config.toml
d_shared_expert = 0
balance_loss = 0.0182
lr = 0.00287
beta2 = 0.99
batch_tokens = [32768, 65536, 131072, 262144]
Below are experts of layer 7 (counted from 0) of a mixture-of-experts language model. Rows are named router (the router's row for the expert), gate (a neuron's input weights, with its number), up (a neuron's input weights, with its number) and show model dimensions 0-255. Each number is 500 + 25 x the weight over its row's rms, rounded and kept within 0 to 999. Numbers have three digits each.
After each expert's rows: "comes after" lists some tokens at least twice as common just before its tokens as in all text; "gets" lists some tokens that make up at least twice as much of what it gets as of all text. This comes from a sample of Wikipedia text that the model never trained on. Tokens count by the router's weight.

# expert 4
router:533506482480449464528483548482526498517499499501493520542501535512430481447498444482516522506480514519474493514527548523536515525486491498528495516518483509494519508479498467480473490501475465519518526506549492424530507499491478496501536487549486478500476475476519531487483524488512523501506475449512538522509514521473529491472516476468537534512532533506513510518483502483481495500531505475484502523498523518490441485495506464516461515512507518507481500513514482517468571469506529496539558544523487472517497471489470518506548517507526519493475532544538510517475477483474482525474498532485514482543519477507474504496482545526483511494443475552501500456526488517490472511520509496458532521489504523510511536479478477485487492494490503467507506492477554548516515455529512
gate2:523509510510515487528523514540471497501532465503461502534494491460483458487463506511478529555499523502471515495477466525490507514501509466525514501545481533498514460541562479524487468510457485537488531511527487466471508503525538499493501482505486451503447474508510519512514497515493497516512504450551505471464461488460451532493494529505510483485470512518450515455510523523474496513515490491471491541525534531493467523505490535528475549471474479496505482483479484498487513483512508518495511517441459511500490470515480488527478529536531509471468530543496490518483522489550475502537514535516497515511505496548498456475467500497463503488539544498502490475527451535531504473538516521489527505487505485462518501491476508494499525497481477550541539448513524488519516513522540
up2:488550536520536441481506458494541513508506474505455476517485514503468508522482521509477501538467475495455493540514507500508484524517467498552542513474523512495532509485472526457501512525529485480517498468508484485496501499511467504466476519470468480518470482465505504501518454474506496482516512470491482513484482513527438520497491536530505467458470494515485548516521501504492479511485530503522534542520502509508514520484523527543505479526512480484472510492543465466494445537476479473505468541455504535509520507560515567489518526501504472521506499509525492510487533468528481512530521515532466481470505500519498515459463497546464569461550495458480484481521477549479547509482476499515496513492486485483516509471488492495513473496479451448509498504504526484493479527509517
comes after: " |", ".", "|", "-", ")", " ="
gets: "\n", "==", " (", " 1", "===", " 4"

# expert 21
router:489467492491453494522505506476536468494476530508519523536518529521481485460485488486498520533476486479476485499533517496500465553502545502556506528537470541500510484472461465486484498534488473486498532502523527458525525494500509458481491482528526483490505487512507519459506499514529525477525497470499527528516542538471521527503534510491532512498538526523528543513481478542496547490495519492534492529457462562452465456510475468519497456549498515535473485508524463500492536467525512493528538545505476479500535493502465524526504453490543554522460513530508470526478484471499479527500511488533517475494521533507450504504483536503516526510468490517496535470529523497518476531503512504510505532489509534497501538501479477481472492514503518507530522477473514544516501451471498
gate0:523495504536478489488484500464493479486530510531467581545508523500520484490521540520538486475497484476465478492522472538503500477481517479525488508519454491517503490519498487512513526500515487490513490530499508541505511512513554461457492506513457491504456522532498556473541532496513510557558476520500536483484533480437516495460503525465512475501515480469529511497510509504522498467511544460499524497490518465480505439469532474482470536531484484493510473500479479509497514489505503506512518500483501476544505453502475485511476484529489507480504501490475480500513525514486547544506483518470516517512491472513498513509530514469498500548456495467485519468433530470516488503540493500498469472518536536516506517492553472439496507504523487479492482523545505558510516497558508
up0:448495473468545502494535498495465475492455513501514452464486493466527476486513495506474497523491544505523490509503501498507493474498457480503480523490473482467500473443492466540469521516505529503495491461531519539469480491522506567533483514501478502472502518536522503546462498463490489444471529531503530485502519494530462526488500530512515472482530532550466488464506540484511530505506486529509498480538439514506475501535503517508488482503545499531453508501504531526518479529484482468485500500447515491523550508495515476503477490474510510499511449512521524547487482520486511508501479476505506524475505469501496473467461519549532501468519524481479530546494488505446508540503487487521509529525473513479509488474488458517527502538472486543516526455488528466467519498521457
comes after: "\n", " |", "==", " ==", "\"", " ="
gets: " ", "\n", " (", " \"", "-", "'"

# expert 15
router:471485481493441462511446536507541472523481513505527514480505482525468464483479487517502492498452527486482472495500508547521484517499539489517496537533491526479524506502479455448474501538502484473497514512493509436521500484514492513469516459495508500453506489500500503467504483513507543491513458521479544535501530485495479515502508488479540520550522500557523505495500480524524516489491509492490558536496477491516470455501526490526501500539488499513471496491518494532491521455485535495525552514477469467504553487476475507500515464489529516494478546554530495507478499476481475505434523531517510516549519504477473491528489529515491530505480482556530509491529515526550487516524545499512527517498545532510555540498501476469487496471509502500529511503469532541513527478502476
gate0:471495513531478455515500516479522526502496481471550500516518506515513546481512475546495471534541545494447497495483538514503521497540504468518485516505508510518524522515495502508470481503501496459497504543493530529520492500462521479504519495512501500525477452492499474480476489518502495501494485518469529528466457514495501489467581481484497518516498525526488514490479551508495556509467481517457524496461494510508508522479517498513512523539484501497457492530513492499474497517469479497498472548556481501462500504482497452484514534479532501519462511558537498494503502481528499538431474493467522538558533482505499514469497499546503548483523519497514488510514503479481494492523495543498546507501513497479503489493494438497505449446542497502498448465481509555477519464469478
up0:499484498507502505498460537491514506466532515509516481508492531497519451509539525512529479504479486471499541508494484513517523522470512499483537475479535477500529489500540484504474534517443495497507494496484458456525504465448471509511512483519554500511502499494485478504509537559481545542537480498546489436520544501512514493485457522503472496480465482514478504445497522494507479495519518510541486488471513550501488445472494527532490524493515506512478530515477522537487490549491517485512476461543494533476502512539529488499488499526499520496525534512521516507500525477521489496500510542483517501512474460465489517510476518485494465534479550536502478510482491499532482503493466482476449528506496434483526440532476511499509467526479500523529470474544513522529424478511485
comes after: "\n", " in", " on", "|", " In", "In"
gets: " in", "-", " of", " In", "In", " from"

# expert 46
router:488494458498500482501471476484545464500464537462498523517493541522466502495484468505519505504465513520488489503547534551527488526489542485527467530540492508496530457481495443462474441563474498473502523516534495481516513507533533497519512499545473501496495487502493514497498506488549540476517471486521531513515540513499523489515519501462499518504493513513525551497451475522488477532520525467529499537453467504486451474493529494525505488510488497499504508517539497493499529490519531488528495538495483457507549508467457488516496472503519537534457526538509458501488462480491472505468506490492486489516532488489503487485522505530497551492498489521505499489506514490516449553529505502496521539474502530511521535458504470435465481515526465487550536521503521503524546487502493
gate1:508524520486521447531492513483479519493504491480460485519514512504501500489493463527530504536518477497498501513487525522555534486501500500497466544500515505448472486507512489494490511485503521529543486481462507523542486517516512491515479511541482484471490476519489493513492508500500482438424485504480476520490518479563488504535547476462470530505520519509526508511488511499514533484522482531481542509494488466457486524518467517479515517507463485500456494445443512520489524534508454487521506503497516520512517477476476508499501501483525503524464542520532509496515460506555494473482474475536497497539519446468522447550488511501504496524491503530492495481496472456525454500511527498514507517524471504502555511452512520500453453501473475545508514490507443546475526459515546
up1:501518495525492455511506491518474511579500461525474520503517425498506532449503489501517480470544538484487480471521531474537491535499535412457511459505467485522491479533485519528494490493465493495490493479502473509477513495477499492503549509485492475500502504485494478495508474519480492492504530533518501515503478503486489501504523470496532474532462517448502504557504493520465550494521471507487486486501504505491511517508521462468486472507488504465495481521483494523459510506478523507506492510476484535547524438525489487459505474494470523474506521502507529509511530564497512533504457537494541484505526475479485518459519512537486500502533471513570536505508537553514515475528493504487487502504531513470570454499509490483536505546496499497507465492519502515471524504487531
comes after: "\n", ")", " ", " 0", "\"", " was"
gets: "\n", " |", " was", " is", "|", " were"

# expert 20
router:472503474514476514526496513468529464504458518469512518493509499491446493433464469465465487500484493492490504520508486516496505504534567462525497514525465495488494530470498465515477456526483490509505529491541519436526501514505541522513525516516481514414484456485524506477492498495511524496511500465517536523533543533460501514518512499450511518496524550511529540517450481495475491499495493454526495520468491526482449486522525493522469511500491511504495507528535493538501535471489553516525525533509477498545524485483473508498513466495530503521462513515522491521467453538486478499472514506508537487505514476511499506535501529485506528495486493543491497485537539492500502504479548454476506514510509526484513525490493501458474466521503512521545533511492537499569524490523501
gate0:490541512505537506539508555451506511474472495529461516500504507505465521483544472488498485483471475478461523508520504475530502468501500510530493525479475512482509525532545484546496489505487463562453470486513456484463482508504489521493489531501463456506491486457501532484485513515478511545495468444504513496492505528469519555507524479499537523505530492484507492475537474469514507482549526500486497491502504473505528474460514552529528524489511511491508488534530430539521517484514488496519525480513474488509501445508440510511491506520495489530438544494532509502496489562472497482512501532456530493473495549549536498515514530505509499523477507503439499471465522518499506479526497545468504467471467501507510507515497519475498489517500503472496529500475485492547499513481479
up0:501483472506458454537491509537458546508522519494480497520462543509467533499516513557451534473477490491511516546495445473541493505536494475500508462509494494486481505514504547502488522484501474482506532499508500497487518503501482523575457490525488498530474479519486467485471468515500479529498487523495488521453503576520460459503505519529507528478496573494531480494480499470505467466482485497493458511451476469496503500489433484512545469484461500469519462481513517500541543514525477496496498511535515488530518496484500489506508521514500511503530492544491514515467500530547514522500501501504511465505516475470496494481526517479486498478505469458490471505501521510537463473461509478502470505537574443497514512515508524508465520502489494495515525509486497481487541483538514
comes after: "\n", " ", " 0", ")", " 1", " —"
gets: " |", "|", ":", ";", " /", " for"

# expert 22
router:488515487502487504515500540493521460491504510495523513501496519499441475471480486464508517532505485503489510524525489522519456553495555497541476501527450523475524515481474453452475469563478496492460521497499513457515548485524505475487503502539483506465469489510503485446505469494509531507541486483514535497498508493480500536486486484494520495530545540520518553526474456491464507520483535496504519533480477543460457464499525463516500499530500507505499497518532500504504558475519534518518538521507462471531557500518458516498512475514537536530498537545508472527489491469472486544479508513518498486522530492503491503520483542518490509491476503534529512492541501520516465523520522485471510510507508543479513514454498448483492502530480523454502517504472520547497533459504480
gate1:495470473481478481610524502458493528516491458509484473479531469528462508504525464502469476517496436480488473485539467479473485507515488468501520515487521493486491514492495493479466526489490481502463506499489489455471508511508493458493488456537481544518486531486517456479470469557517496499513466476503517473516566494481495487524527503478484512488484512522510497517545505454480464491516475497520483467469525515520462474519528528476519469531564480537518500523491502495515521525483509525497522519503486529490493466531525524482485502501526523564509534493516506478458496493485525482520489502472518475475493504496470462533525477532506586518509512507484475460494505506453505535559509478486473484496539488519515468519510495513513537506499499494489501449493477522520496493499499
up1:527506542504528536504500486491480499542523522512520521517485570528458463482463446504512499509525508515514477508474518516516542520497403489489491508493516519505442452534551512515505537509494515527469497513494522485527486503500490542501513515521499481471477491460495522485520475470517518479498550536515502529521511490516491468506490541479513517527524512479521502489483488490526498506517500461510467492511496526467495521515495490542468513503499499464533544494463473510490480477486484489456482504485484495521519518442464505497527499504525422493492451475486463511534488469522467485526499496498515517471509490476530548488550557481501490468545519492471478519501463468492497528482498466542493516483512481471483478488474477492477458500494498485536545510490502495557492499482444
comes after: "\n", " ", ")", " —", " 1", " Mid"
gets: " |", "|", ";", "-", ":", " –"

# expert 32
router:488505472460449454516462511492513461487461514500516510521515498514502457508460475526501524487462482524508475499544512549509481522502524472549470538517473509477504478495458453491475499535468474489517518469495570465511528472518526494496489502510494521506472477486528503494516494524529547489494489513482526522511515521455537510535504514476544493503533550509547490501470494493506516488488527518481513535489501537496478500506505471506483498538484482477485505498525481508503534461524531502552503514521517454556548507516490534503486479476530522507466492526559467521477501463477469538467529493496478483551495491467461485499509498541514512481454464515503504491524517521481479539525535529511511509524492509509513524465514456495483472508517472496550528503514535528522522436514490
gate1:523486538467544499505494524521498494515463507510427522510499503519508491503478500514517517483493555492519530472492531542494544478473523523512515536485495524514481492498500510542498521506504494494495440502491474461467509481518498565511506487491535477508473550502471566507503546521588474455477482488499499484515494546485520441505493528489508481499486499507463548470467523501492484535511522532485543494476528509510475478464483475481476517493512501501465534525481449508532519486490538501482520488518500448490514510513507463483469465509478510473508485502494535482496474466474506500508499511534515480521517509485448498520514527511496523467493500519532490493455465536462506486481494429494524519446501492489476487482507482519527510523447450491531497549517519474510492513511489
up1:509471510533466511515465502568503523502490544476503558509516489510482521493508506496530457522508496495514489479520545450454476514525509507460461504453545533492473474514554520516523489482446512464494508525467487465497509493473527497473497489484511505516487478509504537535500500507487467477558479484493539509509500462535521496501529518500446515458507477477477532513484503479526517490545486497477507510471501510474536495519492465498487512503519537540524508530499512472507544495471460512500495511477478514472539478516486477524523515510487467516485493489486449480510513515483508448500536509456488468535498513539449518530519472509503492556514524498476488510499522497478517514483540509464490514427538474494472491502527473516508506515541532470511523478512470463474452551475489
comes after: ",", " |", ";", " that", " well", " which"
gets: " and", ",", " that", " or", " which", " 1"

# expert 3
router:460504488479456490520495489470545471524471516504514522509475484492489483463483475496481513507507506493475488505510489539502465562509529472538471518513472529456494523481489484448493501535480518484489516501499524476528545490512521486467504477513519502464485501515541468461492466530498537487531493506470508547513541546480502516516492507472558542504505505524508498527486457509489520491516505508512539521486459491471479448520507477546500500532490507492481471534546492527487530477509500507535504509473494458541522476513479494494513481495548518505502528541526475526484493486463484524461541528519534510526524486491497524512511520537490548506457517527498533478530512544522461542541555486471523499468526527505525514439475452469503484507503516495532519507473545526515534472502473
gate1:559518490505521514450551496513469492502488442548486533521529521517502482482516517517489527505470465522485493489492510551504486492473513499504527526493495478524491500535447483461509509512491517470540501527502520465484513466536504504474478505511435537510495548455523505476535528489484487497515508554489479498530465415514503519543498473515475495496498490491480498499513495515509516502498503492463479514518456527487513483491495543533523499502506477541508527490501536490472512484508528472474445495512474463521500543485515490513481489503466501491491545518528468465469517474492554482444467520511565502510442527505501529537517528471483534460484495495489537525524506493517490475512488469480496506524510501535506539481502534470474528482529535514506566517498507506479483505472506
up1:447468487512506467486500497499519472516517553502477523472485491521503508508503485515530523517515489491526509498487475409498525469520490507484448512517506499499508509509498465493485449431488541546493504491501514522506523512490484520500529526499517474484534461540519493509493500502518506541503527492531523500446534506476491562521506500459503474486470498509509481498543464505506508491472472512477494518495497484483496533505537479458556442463529464457523437502492426502495495479524499508492535548520531537487523460513462547516521500481543495512485493520505509501519453529531475522523508505492467517452517488474512457449511506506496515505517484503525488487482490486482489516521503533469543460505483489498518507504534525489512498510540450483487485506529507539484508549525486
comes after: " in", " of", " on", " to", " at", " from"
gets: " the", " in", " of", " on", " a", " from"

# expert 7
router:476510468501474517501493506489527498491501520471507508514493525525466490453456477515523483512504478474466503514511494538489487549499564475524480508529478492505546497498486470465454461508474481545510562521499514441470510466544514526477510497531498509461482485498516490479518499503488500479497499511499496502520509517446495547484505532484535510502519546507509503510465493534463520498508559498531516556480467529450450491515506494513516485523488496500482498535514480510497531464487546536540517539528467487520552482483451515486521499480505556514483508538517502537468487465469480502508527500507509482518535475509483500514503553497491513513488495556507513488517542492533475536522563511459520531488508542522488560469470485505486497499486507462519504503489540512538517484518497
gate1:523476523532505494476540534479495495498486514513540529512509500484488498519545462474492500536475504520481474483512476474515501563501521473514499495527533505497502496519492508516462503490476510492499509449544466517529492502555487460525471500522496449505516518529492458477508495540472505456527510495532486501527551500531512507509500459477506501517529486533513557438467544502444468568533483546501482473517481494474509459511477460454511469502526478531486532495541537493477532502528526508531469531517475507486510509487485472507486490480508500537547532492513503482517508524499505497526464527485477461486487545480479473507463472475470520490470531474497530508501529530479484532507496487519477534446479527512501488499487476527499462479545505508502445489483490530502492495484447
up1:448460458517491513498511456455501510507499527512517542509487514487483470484514454542528546496478520512493512508510522463487533525501547480522476495557527495486502470538491488495497506504470507493488498477529508514477497459572488504586473469522501494522504501502481471507469474544500493488476523473523474545508530535525499509505508474497507525511525531531494508453470526464458463495537476475485475507524456455460491447506544478532520486517504504515514492490460476504458499506502520492453484519509499490489518502528528528476506540522450509532486479509501521513509487496468514481520516529460474526519468536474505521508502486480472481504508493478504473481517544502499518494532463459511502517468493517495508533463511507496490449412540511467514492485524514501513516481484499
comes after: " |", " ", " 1", ";", ")", " 0"
gets: " |", " ", ";", ")", " 0", " 1"

# expert 17
router:471505502494472522532476544487529496512491520499505524487517510510452478462480497518508494541470466498489490520578518530509487536504543446530474494548460514493533519478477457460484473511493491518471490514505520467510531499515534491470509509515481519468491492514516496475484523521520515490504505508518497504509518518449492561494496489469500516491541551542525526509460493497488514519512547477516522528463492532505469445508536500487483459531495481510512497530536456509472565455495539523533536528485469460524526487502458503521521474473543538518491540538532455528462476508485492518465520525536530469524507521496480493502490539482493519529489503517511511479535516523517445522520535481498493524477521537506549513473484489508489480491543486487500512495507529517514507490493493
gate3:548473501495483510499516487509511479511480520518484504476489496538480493519504467557499492513435489503578545488496492500484485544504485492512470528501483483478503494518485499475499484541514498478497490437502539486500467531520509513465483472473499496471536512488454477463457498509520522471563520525527478553514480480525518509522516485462521464481571527488499497536525461512513547504476487526489530508472509503462490493504528505490505446503478495435504511499523486494520489471538525439438513462523453485527493511481527468485507496494529486482508504491522445530481494496532515477481538523530477494491498542529528486454483510493474511483494462500521478474494517471460463544514513528493482532501557507503495494496526502466516500506530455506515460491488492495492487504514492
up3:512464479488521520507528487511519475512511486538492475456502515532500505488491473511461481505450476487515539511517500510468525526476518496506501504534464499514481471518479508499505493488524472518480508480506497492497472551500519504481503498505494489511507513502459509484465508518537476487531549537552513542484468496513497531507512504484555445478527506485466496495527449521496523503485462504546518530467502493482485481480548501491489499488492468498522480507510466556510471498548522471432515469501467486553496503499568474540522498490503483467520511487468493527449479517510517498489498500536485492479503573535528508463469525487459506474492496513541524494489524496477454510534478537475469556492548526484494495518484484493483474506543451501475496494505496503509479551573483
comes after: "\n", "\"", " —", " 2014", " February", " March"
gets: ".", " |", "-", ",", "\n", "|"

# expert 10
router:466527467465468514544506496505518420520472531470501528516516497536481468481494474468477539516467493507491482499572492504516474519497505484510472523555464504525500519490492478495518494509457488497499512501511502486498522485543529506501494482505497494460480480506547486485506506494492520478538501471511504512542515500482517513506467520496519508531532525523543507538497449507495503497505505493504514530469445491469470480513495476540478484518489540514499490500548477530487538440520502533519521540502441461554523482510459528512513475513535521511454524511503489504494462513472495513470527505528514493529534494522511499522522491499494534511479491540495510466512538510498430500537546477482537561504517513532489520488482461474487469507523501485536531496484524539552517458491487
gate1:472514500456483555516539497485530462503497506521511482477547505516509476489503517492476527537475513499455469529534461530489478509497513535472543489519461505473531498475459524507526473492498502502509547503500498508499462519472501515541502544515497481504499453557530493492466496475463468480490508456550481530477502511510491509471469483487504466510488517522492517526494440494449471489512486500497481545494546465487481515532493495498502527470473527471545461509486527522467480527480511543484506479488511535520531510494487522479495478488516493494514503519541566536541504525507535516502489486475514523521508511460515455512505524482495530498501513525495454525502480516440517494512525461523492465544520509491516470501490535483525463497559503517484546506517523525578495495487508
up1:456483532472515491505536525475498460552477499487482507479523492515485489481501534505530482515460523491521485485498462499504502527509474479453511509559422524488476506505479486503533498502490475543516481532518503527503517491493491537523491549517567549498512499482488509502510520527506518523510517486509506527511488507486488521490461491537543455552462526529530510512473482465518458485506474492493475510526452561494528494524489483492492517515492452476497532496519538550491523439474514529518491483517495525532520522510489486469494536485512497506510470502524479439559504531482512540520491530483492494441512494513497496462534488483541532487475549516504495474492494547510537488478512485469489502519528505458467530529529522460526512478506505504478501505499513524538529524526508
comes after: " a", " the", "'", " of", " an", " with"
gets: " the", " a", " The", " an", " his", "The"

# expert 6
router:469508478486478501510475524461518497487480558497523533504503493498491480471474487493527502506483495501506489533504476531538514555486522487554453490538485514501475506479514457451486475533447477482498530502531504475541541483518509502470475507517502503478497480490506492462496486493512556470483479499496521532548524538465507527488489513496506523501529485550540528536491483499501509502498491499514495520481468529463483468526515490508476469528477501484486494524514477520484537470529492518532515523494523449499500472494446540515502461506563510515490506522506467544462496484485489533433524519518515463562518507454456516506507500534506540512457464482472530491519498557526471507512508511497506521479507551498504547476486498485504442480501508493530541498480529515519503460490470
gate1:438467513468506515539477537487479505461530530522499458491520494486505502500485487528543470487543502490526528481534534486496504555519517478487522447483522468492492512510495486502475544502460487520536517559484506519472515516510507497492516518484538533496518495488568497536481519512488519470482514467522519492489488495477527526443516509494545569484501501535465486496500510482460528481462508473516514489518528526479486513540503449491479476519503517455489450544478487505477507496518482499498512447535504526523470478537459492540492470564509475490539496509524535496484469526444517484510520546479493498527517480460485508490509503531490508517480499544512499524481490526504464481523480505460498500508492515490489517517498520430513525497474498473480503491507553518513506469463497
up1:502485522555479540486528481495469509515481460510490503531489567529527501544501509523497498474500507458456510466506507514468540502457495498458500539474521517514499477513553500456513520492557498437485477506520506516503466479489538493503493489506494472493473506516521463524515484520445462481514528506477526507490510521478482494529518482446519487524490504471519513475452532550532461518509464498535490541479444491510499542521507498477513507498495492488507535512488448501491501508495467505479523469491479495525500522492481489497511490470474507559429525468469511485512520492490513498494516478482513475452505513462541480476504477474498486511538504473500513490539496444520480525492530444467537510488509477458463492480523484560510473491531495481520476494485474500509491509543514
comes after: "\n", "==", " ==", " for", "===", " ==="
gets: ".", "\n", "==", " a", " of", "==="

# expert 11
router:475486459471457488528480521484514454512484513473510491539477516509493461478487489504465536528473495498481486521520508518546485533530513480531482533543468509524509491483511458457493462533501484479523522507517550489516533464517526501484513462497523481475496480506524478469467514490507524508521513463470519526508497510462514534481511475477514510494520515503499520547486478507487527511541533485495508497455494526472462504519532481539490485523498542525530497495487470492458528458518508505533507525506501476519496488497490511497525484470521540512449526510513456528467461465478462541487507497502522482526557538477499481497473514492477500468501469529487496485573519537526487519472502487483542539475508563524514543445465456501471450512528492497534506524461530505527515481496480
gate3:479474521489545469509511488478492513518465517497538483497494487470536483520515519537519505504502514475471447495507529507473482551494522483458517560476469513535532479471510484484485456491503478494555510502527515520498512425490514524499475499501500488502499447492515497478482492487515436501475488494476515520468512505509527497508546490472545433486485515523518542521519501495536516550497467535490519518514500501476498512497542510538467507499497512503553457506490485513510493475501512520496516505515508513502508521435522461470538520488483482497453526517538528520475527496498512519520490514492436495523566534504500478529471502552536502467505482474449547551504493462504540474468480514494503494519521520487499493526540485511502494476502479466488490459501524516533474521532477
up3:504501467502472507531483479516474495496476531504498473519493537457501524486521516521490529459501502532442502502535519531497512562526511478514531522524485462556546538514492501479466488485508494530572514532521523490507533470518490495467538466454495512461522486543548515529496531502488456496530498532509515500547480460469526466472461490490464466489478502500535468494496493501464487514437494479524487486520513500515468530516480476498492493489526495471475493502514505489555471502550527508461552493519483481490477523521482496476486481439514479532469506537504521514523486492497503522515457472489514506526474494508487487513483481524482537498483450527491514510492505486499525501489536471476509509505511508501480463497536521479498460480503463494502430504479527560507522491528463
comes after: "\n", "-", "==", ")", "---|---|---|---|", " •"
gets: "\n", ":", " of", "==", " ", " its"